Below are experts of layer 3 (counted from 0) of a mixture-of-experts language model. Rows are named router (the router's row for the expert), down (a neuron's output weights, with its number) and show model dimensions 0-127. Each number is 128 + 24 x the weight over its row's rms, rounded and kept within 0 to 255. Numbers have three digits each.
Before each expert's rows: a language model's description of what the expert responds to. This comes from a sample of Wikipedia text that the model never trained on.

# expert 4
What it handles: Word-final name endings. Final pieces of personal and place names, mostly vowel endings like ie, ia, y, ne: Depardieu, Jiménez, Julianne, Namibia, Jimmy.
router:119098122117132130137151112133131138105093129135078115147089155111140134162120161106121125105090109150106160159075140147084179134137105168114133106126101134133132096149115129136122139154151142133148167151164125119123132168079175101157100134131132113150112086141156132083118149154100160153093110112113140094160114135141104103102121108131163125159195128095115109164105134123161134110148
down4:131130133111084122176130139106085142153129139176138118121141181109162145114116159091149141073158131176095127111130100110167116094137098124130139096113123170133136103131148112117150123147114115130118141129123116113123155158144109144162077096130134112122108128105157163142139108149140117116137098126043110173117089114118156119135116144087133122161114121105115109099092148104131142128075
down5:147167111107143133125182092139102151136108140086121139124135105063082146153143142131175118161113127146091101164134138143143107115174157142127121096128144124095127141152107109092115154131117106159138109162163135097126141122127137124109178129109142150153140087140152138111161174121189143125130130130135136119145129104118132106128134136141106119103153105096128173145109167057123168130110
down6:111113106152114157149130102144146125099119099146141105108142171124111113155174142107166126119098102150066121137117133133105174127103165135122086108118114105127166089102112108162069131119136104122116113128154130148100106125143125151073157142146132154148171128103126099123102116171107155127163148170095126140120108149120113154122116087122118121159110099121113134143111119135122209137149
down7:109146150116136117129099110099091129130138112132101098117164147130108134082126165103107140062125134143156137160145179104178126152155104179146154108133143131142126123147115109129070151063112114196078118120124104153134135111158108133131136147137153090110144111140129154149126121131132148095117103132114121114109124149134118126129123091162163144133153120134099116136120181142123167156087
down8:156144126119109093130132130131115155082125130143182090085172077165112163118122092146147120142128165093121127052137077109107155124140138137131121085121097130110109175111108128113129094145149097132143094154154100146136122151125117099129108130116150130110109147116165164140120172104143109140115118149149143138122128127111131107105146164135132178117158095145189130126139147116147127104154
down9:116104126125132166129112109116155136079142127084119117119098105125146156118090107107103118175109109171124149171152105180142101118121178129152124105106115164094127103140154126140138114143163108144125117180116108097143110082121120130115090142102124116141143142143099134152105122145137179140140173150116122116178122117128127067136120129134114132106104067099124181145127111129092156130122
down10:143133107119152110148118149114170158120090133146156141152125106146100149126156144159119086156109180135108087121128129153114138117116144143134132102127065135145135119101131104127158114133126124115126134125155109120136139159129131168113145125110104154140100143154112110130148100094141083138157101126127174102135133113086082153127116111129103130097178200111188157131163142142076108123169
down11:105150121124141124089127140120151134116140128122124164141113175141118113157108145125171148105146046116085110103097125141129114104186084158119097146154137158136140142165112155128145125142125170142122129095114101154145088121090139115079159138128118138123128132130120122132116157086134142126157122156122159124099126080156148096147153092166139123149159160134103146125151097102118189123122
down12:163128114110134105129110095133137183165104172137129141120137116108086133138115141103160107117111121117135100139145119140141111126151107098149109122147126103129107160144123186140167131105166131161152145114146161105142124159094156171176133096111141145097122159106122108115144092103146160074104069158097158106139144123134131127128092178064120135141110139107105131166102112133120137139119
down13:121151172162102124128193127129149089116086124127132140146094089121101162110144131151088153147143112190147163159150121115134128118140153124107120106106148136146148088157116103116172145128149150142136114148168143155099116130112111134109064153134118079104134104112097128161128114100107114175113132131117146129099152150089135141116133131136151127098152093080082126107126128160125097138114
down14:123175139148098131153120170130111125104124125159110171154151115166117075101116116146104136088138097093121102093073131150139097087125138172119137135115115116092136139157129134120153111138117124162128140135115089099119123134154120107130116084112095126125137079140208106152162106123104092169122136112101095124132116157113155135154102148149126114130090148165122133102143130154125113167108
down15:104107087164145109139182100092132125128115139112123111105105090113178153140181094102149119139136165158117118125147109115164136135133128082120118108134091143142145141096124095179113140147122158132135109167128140146103116132104089129124122157120181152187116142122130147094105115077124129150148105168118170113140146138103155108144119130133093110132102105117141122116096116096082169142141
down16:103126107168116162144167143113142164151077145081154090128115091141138134157133108121141127118152096119109140122137115177107149144171144136114132091114126158083149127126120124125142171091138132116111156179133108127144109069121149167161148093141144110128174117128146172140109127157113093101127187119095140125118106137143165090132104088144131119134138124144101141114114091110111139154108
down17:163137112154138110096126132084126194135156165118124129137128090113150132147179104097158160195135137138087146128190120089100131098131133118126117159097089142099172151119136129113166145146141100124160146130107118131159155104119130116103133163136110142133143106126141118123124149085178156140132157128161103138156129158097122142110119135133120168137123157121102084122170119104104129108134
down18:112137148149123146107185115167109107121150144148127076153151141148123103094120165145127097103182076146121165101126109106133146136153138127124137139118124126096102080095133109149130130097168093133143105089156079102111132098115142111110160163135136099135121136101154137138135078123168133132150097141118143106109109156150164076162111128093136154158106112145157104118149165123112144121117
down19:160111117117102069137156105129173108111146150122148155148149128128111132120084137100130103173096134177116126116109149137121158160082143098053132142168116101128128156120162141127100116147185123135132132125135158165159106109108117164119111113101135139112142101125114093131120120182181131121175133153173127154164136114141136126136082136082111137130136140123133120121150122149109138152134
down20:122127185077147102144109141136124145131128107137117173137136112140167118121122124167116154139170141134090145119105134156133132127126123129168183079088105182136118161137160152123122121139096110120115129152132154136116128108113177125094141122132149129117126119123112129059113139134100154108134174103144104119159133119177081152176113105156089081112143109119111120145102133137168140115149
down21:124142122113169105139118122137132170092144082147108118105106153112195150139134175141140128126184099100111104174160125145115118121135138121173129137079082133107161144091126130129113121139124172127096133138152130155114075129130098133109143127117119110157092129151098137135138116148156126124145081124147173139151136134100154110139096123125132128168156143149118165140125163111107156080082
down22:112144121103110129145135139140134125126084130120101122128127157123089145137141130091095124130101114093168146135125116126173065167103125162157124101168108135105188144102093122146130139077131147139120119114110124114114128156137104141138135104139161105132181143147125121102103122127146124178114117116127073097096118112136109148149156135154130092138085088170132101107086142071130113160153
down23:102075122178083116128127152104131149145130153156133098138167121145166119112138100065165111175163146089147124151158147120146121103148113143127144106166141123123090135147162104143134116083140102137127117140109109096114146134161075086138134142102109077124125135139156104141117106145132147103130116105144095156128071142175108114135122127105103130139116138118143110114101120183130143142157
down24:109138158157127130148128153154152165144141159175106132156128118124115096140151149111131132114114112131150123147163126050130102137151131150176143131128138154138114126146122108162119141139138100153081137180112144095124129136130127128139121174170193146138159114140124128127125100118164134103145085145111159133134143093152130132129072137159147181148150102148137154142114114133109165162071
down25:121120093138162141166135130141125100158099086173149132180169123110124125150133136079126103118143114120148130085112103135103142120128133152134141124186101139135167133109103117140124115116153124126115115131086153138134113133123110140130167098120137115127146152150148119227189135116101157127099065127134127138109125150130155115090175116104140150148137141131136102110139124075117120109138
down26:166120150109147162137158114162138104156153133134105113168109110124088175128120108181130094104128135104071164147110167132136118133147146106142117093123120166127143131113140135141156151181142152090126126130102113195099121152115172134145141175121143162150110124139138112162131116133119130118136102138133155130141178120076146114125140117094137091106087115109163145091131117138160126092131
down27:134133122153111135099109124101108121151150146128115132173088093163125154124139130122149158143151141128049128105150195121103146099117119115143118140085135143183143127125132148141145117150119136103185126125101138147089141129137142117130108119154115177110109131114144141139117156112154147135103148157118147105135109106147087134134135119180087130124159169154057090157140128138150134114163
down28:144099109137162104125179152124123133148129120105113117116115103136129078089119110137103080125116095129102179096083119090088106130110098130098121076135122088169143162134122167140116142121129107122136102114144142102105124175104137148134083116120159151132106148128140166102140158173113132113131119155133144129149103136108172093073165136111157158105144126127127143151145087141132138153158
down29:121118131107147152100150083124126113108121129069115112130120114115070116107096130170126115100136068127078158102118136156137104139100125117172084121163127147090156107132157143074112143113115098154127138135170110121159119109129170140109190151156110119130167114128091152122082141108123141127140106111134130138128131126121083156137144095155099106132131125151110119135146160124092162113149
down30:084102154148089172134089117079141117136113136106182130139150128114114095128146137130129102170171122139161169148116114122132133129112093124169103134166088135138135114137137120098141146108161133131174106113083141126138125152117132167042155116137151119130116152161129148136124118154114128120113129130148085169108177107161158140137161128127128133135136104129110087140089084114128102130117
down31:126118171125153156135173141121103114157103144109092162112118139127101101116094131152138119148179134129137150073139135143142140106094101060135112131139098123137115121103123157115138133078183091144105096135164129092151115178121098129116124095137104123135106082128097140107111117122176136101115160117123132126170127124083143147136141169155109114126103080124101141128132168097131116129125
down32:167144157150119127173096106111121162147106173126170102116113105134146170132139120121122124142116109102103133142110147120159126117140128110132144158120101153105165151132114124120161138115111164119159083123135133080141112098096129099196104076153142121101107117123098116133101092108138141121116160131144117114158166107154118092203124140186100124151081109125123114134098137125123104120132
down33:114089128122177096106115165129143093145094090125173100074090140090135102144119131108133100166127158106112131124098163117136145134137144132116109124145119092088119101099126134112164180150141148131153114123099146127158085138081165146107152118127089117116135101125107145122147122119122160109127135122142120124136164085104151127088120142099152118147094140085148193101112120139169123125113
down34:123151105103100140162122134116122167094150145143098081167153128118133092115110171127102101114121138162158083137140095143106160150138109104098183156097085136151132149164125141114140133157152107129091131098088112139128119121163106165158123112127142101104107147109086127144148121110145165103132163168131084158139142145103165123140135097153137131100111104111106108080101126130102141160130
down35:125134106157122110120149153133112122091132161108086138179148122125147103142147142155150145147123148127158113156133107102119157122134108113125174062154150129160099132148114155129128121127082151107127159110096096110147139145126134095135084111153124122160183110112191113128124122108089136145125123115125095173143127174156153110124127112157109115127159110109105093118109133133118199115174
down36:125136134122143121159124146136098122119148130093155127075120173121088127153125102125141157115124126096147149126145109128105134141146095124136166149132099123097106114179117123108131145144108167107135119115150113087123087123154091170111178108147115152142129119089109126095103110143101138125138082187118120125088097113102140084165117141175106127091088121129101105107110195106144117148133
down37:096156150118112109140130121129147089153145150179109133134148140123160167096181096143101157139172173124124087093135140120128137128119133062107120132105127146132127120103155107122151105153139077084117100143139119095126148131128078139085095146101152150157113163113179115089095134129120137098137121132112143133123133103109174109139129132119163153143095165118163139114133145157154135145154
down38:126123135093121092126103102107198158108120161109115128156102093123134144127143117165113132117171129131122182144136135113127094125145104087097115144107159140153117127143088135109110136188130134105158149120094171127081110065177099162127091104129083149117151130137110102089134111137122111120115139156138117128134142141180113142141135106133077116159154110114136125157124134152127155114129

# expert 10
What it handles: Consonant-start word pieces. Word-initial or mid-word pieces starting with f, b, ph, sp: Hamburg, Woodbridge, Haverford, speaker, physical, back-and-forth.
router:091097113099147119171109120103116163075123144132117145147156123154130091179138122165118079087167139129099167108078113115106132135106128161134113157131108128138149127126113107147086156104132155116109117118172119086167128131134128139140144076129135153105126110086124116150148127154184148103084100134144125124137120108121133114175166156139141120149131099106079126122127116111159142149099
down0:146137134116155144098083121109127120149148113143144131155147113131114129074125169112078138109133106116061114067149109109142085088127113200135125165139082098154137136094148138132125138145140132129143147107118124161122112139090140157097134110135109127133149160140141173099153141158121114162152061102117119156129092089113108118130138130097098136154102128107139129134140133115134110156155
down1:132132138132124091151108122159125143090125106089121164136099157124133117168090114163094168102075113153130114097104104119089111127086099141113127094156089143160182119135088148138130119138128115134124128080169120104099107167099158148148102103078161104113165121142113113111095132134169170101108141144118152119144119118149156133144109107119131098120125102116101101113115126150169131151142
down2:103086112128117161163134122132132123118128104113148111084098135136152091112120135102111137076130135143175140084115110086109119139097123121068077154145108119137088139127125119101155135080126196129064142134124095125131126115113120114176141128117144150160149129121149128174152131125127137174147111147118144142120158086136166132119146079142113153130133156100104157118146098135125118161118
down3:144131113097137149107121130114105156122086115081131144124091131111124145140132135131079123095155153085102149093089108133149118152114164139128165126128099147131185138124122142110159111072118101134098152157136140117134123093144057120138139136110101128158124150134084143135121117163149140123064137147120152103160144095141069134156142103117126120158102076144110147145160143129133119156131
down4:124138158162122130128089134130139156155096176110133154077101130114112128141128198184134094116127125155149129082148121159112145164151118116119132103123123115129126165164098113132145131158114171100171120142129128134125154156136089113154135133141154168183093098159099140113118111079121103127117136128124159114159203114142129127120132123134136145126109123139140091122162109152140134114088
down5:154113133138175104156145131118129074159104128107134152124105145136126161128067152149164145104106121138127141166120129099130124107139086111116160108128135126157124167119090090146119138142164192144143144110124094092113113116129122111124103158118080094139153141130147092107124109127145127116154111101113158132091111149139155088095153114120139177117158144145136149103090133111092127139062
down6:134144117122115128150189123107130129149130122156148148130154165140115121135078176090156151188122107138132109126124089115146160142160108128145180119147101142165131156156114127122107135147167130106108155093096131175126111148152151120119111097089118101111078123118156134138098117131169165117103098122146155124155114155127140133121145132107066085155130127103108124122160150102090109100120
down7:137095170063146112147132139079100119137179164160118095129167132146132088171164109104157155127142077179122125134148096153100136133127149140137136137137119143155132131116172105151115139104111123128094128150097139147140135150123126136190103121137111143093112162097132183145125118152152179140109166175126148094134115136117136125102126124127140154116143125148093155128096126126140123154141
down8:117166159132081108135090125132142149120110125171116159091136119155120090135141167142118130135100108115142158148097110107107074151138124156140088103137088111169130122141104127105175135077095157100096110086136104127124132143144095126130129129104127111112149179076091114149119086116147129114117145146110107136111150101091147152143094118176136140122109138099127115136156120112089121156086
down9:119132136161080110118157099146135122151115094139108087094132097078120120144175160114131117113152166161133143102119077127115170076118105094123127133147174115124154128170144137157131151128143106138095133113157088126113140116096122129122099103130129120110138150124126157136175149118133101115131130090181119118119149129136124088109140108084133121117145153077098137121128154075105079105147
down10:108186114138152109132129132152119090115087101136113101164117118128130132111119120149104131127127105114109136102100143179152112116081143112101122122073117177170164137155168121122154155105122118130076131166104143097165127085150117136108141137101131082149112085098116138162105126083109144125135171140131150151120112124152124113155146145132145098134126128117080128172147150091125119171111
down11:113118126110119129109124098114155133138140138152136158125134129101130162124137166102150134121121109089142134081086143113121104117110150111116146071121146127142105100156117152151131124181153148074146106128153139178087150077146130130080173146124125176133133169100131116121139096109119152126132110154121095102140140126149094154168139105138133133122134149122103079170133135133207114127155
down12:138119112125158117132111118158148127077124188114127144170128107098090071154119134167102088138116138128146162156107158116142078125113118138144133144140108136126170137085128128109171130145105132121127141113139146131099102130111106114161159114177096121149124151142073132134084113118152103160107067107135119163118113146140137162132121106125141087146112171116139144107131166163150097112146
down13:115124154191126100141131083125186115076099131119093100164094108122143175096118127096100156123142132149138104115125120137100112129154167103146148129144094125142141101128155114145109166168155092108137092135128141068089107117108100158102153136123123114098153112111168129105143097122145160153152143164126155152145148116135085130123150115094142112131107132112112118104111154106130144119169
down14:124122119117111109164127144104102127103113128130115100086059127175148141156128140089156149113126111090097118098133102147139122114140130092106138099139109100169171143124135116132120122125137138128140138101172133147102114067113137123122145138124140112080134099128110147120144167086154142072114171106118120105125089113112130099121114126110156117157121158188137175174117090118125148151097
down15:133143078130170080117085139144102109114101070109090097057094138107140125102164106127145112166110127123137119124102117138089145105150130123169128150145136121149088158124136111153135135140134141142107116148164100106139137140141167105093094123129067085111165145102137114143142087148119125173095105145123125111128111099133118079100136123126108104142130141112139079113112136125115142149138
down16:136118157109138129121132187151111084132168136168109108154070142125129176128126086131120139153121164140113171102138107163126105149150152148160107130116084118144125120094111111140132163137137081106121162154161156140119111136131109098108153113163149152103149129125134137170126115116159124111108130115139143108153109053098139122123108127164163180118102119137098115117134168135167142105130
down17:118139110186127129177105109142084149121092135114116139112139102112083154091149121217147129104123125131147129165130140098170142151130137141109141139136135123153149121090136107120137107088164126130089086129132177122145113113118097167127160103143103157156112105097139119124134137099136145088122131148156159100116122133146150143169127120145167112109149115119127118130145058143095129116152
down18:138109101118109146155096108113153148156133148153142152118132136140097161150155138150132139122121156163118171099113088136131123101150146186115079111152109131132085153136127120140101154176104181093134126138108166171128136090109138110136183086142146138103135140133095164139117099122131146173108081152122078133173135136124140104133090117157139088109136124080138127108111117121123130143122
down19:159103170100155141109161101152118091096105117144110145119139117119158145105141121132165100103121103123134125145171115150141121125146113074133128081096115103173163136151117115138122139141108102104083084169111157106100156131116124152141110105143118136121118157110160157117141145136054155125135111126120133118101117141095096110156160136140150142180130103107087105113155171169114156115111
down20:129145154139114111168112107196119124101118088105125113103129131158111124124124146129142132067133103151091141148130151140125134141069171116171138138125097129157138133105140150156153150128130123150091120175147126117143106128131149164146117151143154114170132124092114141155101116133087160085063130123105116114100086128120096141129143120126080124108119138122137120167124133055142153146120
down21:128132119133129125119133155179143131142171150117138082158102165098147107126139159070172100139152172154138123135140121142120154166130152146122117117121128133115135167109087146086142121082154090116086120116125109115125082134114114146159166133172118128131092134124077158098139122105143197132135134078138103123149130102154129157113120155083118139142089123115130164131096115130143135130136
down22:146111176074139128138109144095139082126120108139120136120140114143136121130123146118115134082131132146096084161081126141156113132129136122135155095137136127132109143131112122137122103167156128090148119130103087133146087153102192127141138109126081161139127122156148134088147120128101129104155151144157104179089092144073166131162138126159135130082122162135081131100100128133131103135082
down23:135093142130140154149117114127160103124181133137153111117161112090175108089140110142094130133137089146110120117120112133118123147105140152105141133128114165084110134121140088119150091107087106083112107112161136151097114098118118109136144122148084150117121167139101094108176092156108154116126130114118173125059131129125107162122155171151145127130065113107151141172142139125114151139137
down24:146125089178080127145159117166141161121111131130137105139065111124125130146139087121069145113155103125176161104144111153130156129128116102149144120115134107124054125171110102149153119097152112136107175153124095120100081128120143151109158132120151139133150077155111140130141150146145125119151150069113129137149117141134112133147107097128147092137117153134135147098133082140104108121119
down25:106123097058148129129139152088102154194122141081110125081129123120117107154125109120077123108176167165141107130085107176116142161121137136147115097153147141162173159109167143152157105092145124093145150126114150119114138133144116175137146141150113145153118137120127179125140168130134127097107115132161126124134135122138117128112125140151162149134139147095175120146103133096139139107138
down26:117118128157126143095110110134138085092156124148140126133131128155150132111121110143159112093159114083113155159140146121081129115127126100103124158144126106157141139093106134088129149085116145107106110123139117131137096157161108151127098095158145150121127122156082143139150147154114167076103159138132128111095126163162079148140108117133092142138109090138156121141090108070159193122157
down27:104106176121101116088157115121110142111118123077098152133133129180136121109145101127079165106123150090173103117132147144117124147146139179162112128157129164158169111182086127092131158143087114090095105135172145131155113099118151116154153155101130117095136104121157127124124151077162134120124127130126144135107177136145123147109096111130135115134127111139182142125106098141134129135140
down28:146106101145170102121131122084126112159117158121144136119122139150103061129157175146127144106102158148151129174115101108093162169100133157054107185141110130151132069104131133130118127114120157137137108133139135132118153155144146137125126116106145158144140119115107137108146134164132106139118134137131143113156158154171165116086177099118110127106111093132110149136142078142166134132133
down29:112183131086095135146140063150085119106131136107160112138155148147132143144148179136102122083087118071131071141135094155099102129114146123142154111120132158131126093111114125133128134127106156130132118151128152164148173146155113104126155112177168102110125161150163129182160140118129118130111137133130139155123105133116117146125131122135136146139109124092135105154119139171119123169074
down30:105078132130127142120152151118134131134164117164130146133137177149126137116116114097101121122108107139135080080139098101134118133114110140111119150152149155142179097148163139121110121146093122116115095154152103109133140139130161129104171156102209158129157105119099092174136129125132118107092124148092158135072151115138149118178120139123147128157127126108116159129128153164164144116081
down31:106105132122137112123146201130130105116121147142155172119127131143154133117136081142165116149119148119113112121136136176157130168120143122123099149199143121103096113133124105114106090097094127150073144160154093094138136167099100100142133132128131146112156160069161122124123072122096087113116101136114130133128120119122133112100106122144136152136158119121122166125150153111140191126120
down32:137140111154105088153111073134130108128127096123105127175132137118139112177126115132155110099158155093119144104135107115108141108096062129060118154128162137125161132133112146147137117135146140103100114106145130113148129160083127117116125128108140096140142144133136114141140128123091138134036122117144135120098111123165133100113142116092152106081085156094110165088120108111138146106127
down33:161134137155150124091077128192111087100097087122188126111152108142110123134133128116145171132157108084133159151129140134141162152091145123127134160103060127101132156111106129129109155116131087101129142143112142093112102084101136102136113137116113135112108121098134095164143174111132115138091131129130143129119102145132141124088133082123108128138147086142102120147104112153154131092164
down34:096121142144130136138145106153138095166076114083087138116129107179135169087138119131151145166155104149141129122107154125138131125090129113108141062125101103137099153158097156110160105190143151171141127162119165176144138136113159096151098138160149125136066115154110127102118110104132117124098104152130148141084133120105139115129116133117115104141144142136134132135136127116124095146175

# expert 0
What it handles: Verb suffix completions. Word-final verb suffixes finishing a stem, mostly past and participle endings like debut-ed, desicc-ated, particip-ating, sched-uled.
router:105130143134126090179150165144147141143120196107116106119123135147147175108133093132133103132108131131120132168137091087141123140141130110133142108209077133138145143137124135114094100125117150128136116097100147195102092120147114139101099153134123100125104123100108075084129129121136139113136141116136136103184167138164149118142133128111103159165154108122118147140097116141095153125119
down4:107111102140138121148129117142127150112102135139125132145155127151130143149150165101104157123103117165150132109117140215128084126127150114167118120109145124100130089120135111174118106140085184099146126140173157140086132109118105115099170135087135124109142113159179136181158136103147120128153114155090121115137095123073115110125128121099155110118144133082124124114096139144131096152101
down5:148097157140097121145108098104119101138134121144148168178168140099158121137114152059149196115103124142099130124098122128136161136094109102143180151100099114110115129147112126116141103117112116088115113164129100131132118151120116144131094122111135123117147119111124109225158114133111117172113144102107108148103165113109114098143132115134144147140146145114177127124150137127120168106134
down6:110134103133143164101104102147141120138179093172145113115135134138125115102133155148095144088112125150139126153133155122106101113100052102111113113043097139119105178120122119154132131102129147137134179139142131157086123103136085103126125170123134111175116118121109105141170140112111139162139152142118121129135090117112155106145130134133148144139137173117144110131074133148118098091121
down7:081125149125109119115155082158145140142127150170092099075078119115110119104114138132148128090073168113133131091180145125125141107173084171160092120140090118137120113166154136139157118151110149148134143121136139108150125122148139122147154137127133107114159109126101134129094085104112107133123116137105120143141123105126159141133103164165140132125131082128106086129152134155074078114132
down8:089120106130067105131138151102141134112109124119150153140138085133193127128090083135086119159133161132134142116131127139142109132123143146153149136139103128084164101106133142126128107181175116122142150095102135095072122119118150138130097153156135111104142133132101134123082162130155164132135137141060152112154168097118134136183136136135097128104138113144116116127128112099098134108081
down9:107156150125141135112101082132118115125143150111143113081155144160094113134090114173147144098102126121138164094084108110160116118160157126144160114096165127153193151101145117131146119160120120168105133139139109144147110111111147115096137074096118129079090125156100153114084110135129166130090082161152097125103109119131137101116168134118113101125134103121136147139111169118142124111105
down10:098135136142130134120119148109161140135114110093134103121143096063132133092110148120097125124173167105163126131143134113147114118117118110140105137132112107111138137110151145134118136105185134124185097146145152130135127088154117173154120181146130142123127130100142146096101113128101136160136088138133103144092189042080086103159133123123136104137102094126108148116129126136150135160105
down11:121152136076128147110160157147120099078108115099088198151122118053155164087104117169121120118119112158119121109125133134141095117116143054142138116135113154116144118116113127091106124128152114106130123131098142170099119085112164140150134110112149131131133126097160131113162112105120123121148157148127112151135162104118106123166146135126145085128114140128100117137169172160125145139151
down12:159103137103153150130120109157114138134070109159106149069130121119113131109109144109152139156091094130142115137117185149079123113142162194171137132125139121133113112151104138132168096112134099123112156171134129183114192110157131120135112115127137152126136116127142130172161184149130130097126146111093108154129113110127112126106114124115169107129115108155121097162148129108139157143162
down13:095119146079107146116127135110108123111137138124152101157108083136082147114150131098141055147130108131092158144101137167119142113130163127103101141127139092172131112162151142095120110120128102152084148123105137152188128110136148118173108119100122104170152147106161133082132134162131137078140127142134124112140136130131111100098153123109166123098161127134107172151111148157104134126088
down14:130136133130109095113097147154138113166148130129096122127103065124140123115143102144125070122135164169107118123115114165142176098143073140115139101088103140122110152138150125100122113110157116121163154122119129157118149169120100124097124124149114165143073150109080112116161132116120146136136096124166140131123091149177172097126166157099090138120108128146140121124153119099155142136176
down15:142086114116118135177127118149107101108146106172178156137144166116107132124081149113191147120097116153123137106110135132146159129171129124113156127071126142150125123144137122139170155126092155138105140151156133086124123150113129103082118059104120140098101125097152123134083128052126114103106128136127136139103109162121141130143147127152129103131142124145126101140142162172120105123140
down16:160152098153097161112101183079143145104120149090125154141134114113138150131150137092116133143128161071117138099120088122112145153132122149143119108103095145104129151107100163169151113140132111116139111123154112148181113089149104131149144162137124094181168143112120124108119108164138140161149142125130114133152120113076133157133089090147110176070087126147142133127126131115102130145116
down17:093098106126145134117157098135136106101133106127158090119124124148144102129159119082138132151144149110140092144126096150116126122131135134131140105177112126147141099107114131125203143113105174148098099096160094122120109157154116127130104160150140081137126123119100127106089119087150121155119055094178153102133139154145147185146117140138150144129112094109118098120141165148138168124112
down18:135148121133157114082132108160091110133096079100119125148188172126133133172133122132139128127128120109118161098092125100156149119109119116117115139161160153137151146168189125142098107156129070138093155110094074158112145109109159086119156147104144117099131121084180140166093140156114140126127145132117132111124132149149092113119157128158135126117168151138118138139125155106149140118129
down19:139147131165137113141160151117141107133105165084137121133075116141141154128128123175186130138168106099117131124097133115141142060143083069128170134111106140093149107099133099137123143115128109129135120128124139137164120134117121133163127074135107079113155120128113098074142135121162143127122101124130141119174114171152148150143098130137133168115106078145129151098102161157122144134120
down20:137119133146098137092168121123156091124111159125121122116109109141147108109121107163101166126114127158127097144145153132114124134121164117102114115122150124116134122137072109114118097116096138163077136157130108125101126144112167075159140137139137125155101138112171145117115113148143116147143110176071162149098133164120136075081137122119154174151157118142127188121146112174112141127180
down21:122081162104084101159108081135096148142099143130103107161126124126107106123128122142122116114156112127147155119136075186112097111117132120171083095145125142087194108112155155124103094185106121117124115155105164128126136132127149125143169148124119120160121108151076161165085115108122117147169150161128124103123145118118122125118136122170105132078120141128116118133123117127153161125120
down22:145097083125146152150127096096167149159158113125084120138086147126101153124132084138134168140151153092109171158086136126163144125077148145140148131180116116111148172115120123156134105135096166158153119157125127139140107120155135125131085176180147114183122095137131127116093130136133108109118127144094113107110129092130109137143115123133128167101140144107126104090130135096168125106107
down23:136116176105120090095159089115124144142070127096107125168078135191113165140103123116112116147134084119153147129170130150106142131130121114128125149144214122091162132108109134140152113111101180141187127141125133144119109155142128108135144138147147117149136118166121127106131151142137104171084098105106147162147139112131132105147140126142138093113119117124110145165169114130115119125135
down24:174146153109148148141128085121092109131131078137120140144137100147141142157120139122113094126105103131149135113092169096097166158160106157080156140152142148087146130108114166164155138112106104138132113161114125164113122117102166084078142083105143125148101131133160150162173158111157141149112115115156154117144165096146129101140152144110137167141130140106137111160140085115139148111117
down25:136123117151130104101113106044109138129123168094105124168122146106083133109130150121163126109119105138106128137130094141164161172163131120162122179137105095169130134135125092126105112119182085076115146169176150129121111149131134142145149124150161091137174131100127108155152100128129128130086144123106103129098121140119141132122130121112119114147137115129109132157126157076155163118140
down26:093089122124126136111118125163122183110131121160143107140128099110108077064103117155131137099106108078105144085121092141116123100128130117114141097129085174132154188106112146116137111148102137171141085146111103100122155138146129124092121152153123144120135114168149129143118160133122110111125110134156084141125106172124137166115138147150126146173161098182138125137106120128142156109151
down27:162111133096086127127104116155156157157134138148179125133127134143157125100164127128150106144116122110074154137106133132138097113110144134141136120124114132161122171128087111134109115192130140104115111133158137128161107108124114146123128150151119119074070132128109067111120129107141136105102115132096091126118075161108113132114117183140148129174126097079121088149126136166102136100159
down28:097109095082103122100154099125160158105176151143133118124094151117135124125131146088063145152161084170145105154125128135122158177155134140105072128114108137160083120119128142166114115124126122110162148139093124160108143124118142156134100110119131127106146141104127151110135144114155166147126144152126122125140109092146092147174130075155115116164153120110128169116097162141119108091122
down29:119118102132118093110102095112141149106110139111149131160112151111162107159128132123127136152165157086151140144166141133142133106114154155147066108164124097139075111124116125134108139078099125123117165124122130095200104126129093067183126140142140121087136086097169128118150117162139132120124131137073143105143133155124114130137105104135102140160174137088135145129130131139110136144108
down30:133084158156115109092112107140156129153105101168145161089122141142088137100100111134193120131085147117105105159162167131130139091098116137153116133098118082175174111100127095102108090145101161150097128165127130131148129077149115124121123098120145093125097147115108080147100140106132121129137136154099112098121123108108172137093103153118136115145153134120136100143155102141140127131123
down31:173149129131103129177123162149109093118126113099122146171170111167104170114150096115117142149137122132117184143093149149128123118101086112099116088155107120136113139105140133110111106088145123124119142125089165160116157166089144145118124132111118091137110187123103170106139156114136126109127149109125139177165158141162149138144149134089107136065136113130127159148107137123144156131139
down32:133112106122155136125144120123092142123112159115106121071121099073137101071057135168134179142132145118119111143123132118133130110140141137119117126134119147120151100138097137095075117094113089132131112114137089114149173171166115156152135130119129130104115122136140147155132091174082142129137099167150095114161100105124087102111181127145108133111126103170108139122156130137125135152148
down33:129132125124143104143132159116151129106112156132096110134086100144125149085147166125113132135170139118112138142178165120160144163116129084106149137128113133131123100109127113093131111159157112109180113098111129137115113165150132123140088119143098178127105164090124109147130141084157112103170152154175117102133189153147145076108117129139080130147143091117128124117132119095121180105128
down34:141175157140135113133165163149104125144157111128170096119147097116099108141131129176134133123110180140120174098155092100161129140120139097100124149189150098141142133131160103148137092152119117138058113086103144123128141166112096088091167149131171096117142129132132162093116106132110118125111104116147129110172109099135102141120129091149120127112154140114150142157145107146134112113143
down35:141138103153144128130131142112121111151160130126148110157094123108078147088086173144142155119169105102152116095117111088143128114166103148152161174116108148138139140118106145093151119110112104113109086098133139187104184099121160145084117159131137135148154142134116119128159079106130079101093135134134159109110094109117093141115135126164122136134154153146142107129089111111152141095121
down36:088111083118134125126147148099122131133143130133128126129161167162101116129116129120128123110136131096111111162106096149172132103091122148121111128160087122142080130119148145082174115128119130126144136094136112133135155156151093134071132130133131098162106099137110102073168123151100117113065076103150141170105123115104133105129127117085170123089157151180135121125126141139148162123101
down37:116133120139139139126105117101107121116110138122104132097120124159170142143093148108124131074096104097108121112107124096116142121125153112153157156122096138117122098171121089075169075119141125087123146146161076138144133142115178196157141116111122102130183080139106159163163123116135146109129161143150144148102113096073131137132115143143111144133137099114112114144166141138146141115119
down38:157088119139142109159160147140172116128149133101162136108120117162098074122118143111066119175123132151161145155139127104106128120116142136086140084131095125119106148056116195144141119129118162118143122127111142097132130114132121152115110119136079119103099141104133136131186116143163141107167126163148161115157150091143154115098128124127121104162127119110127147116121147134110084150101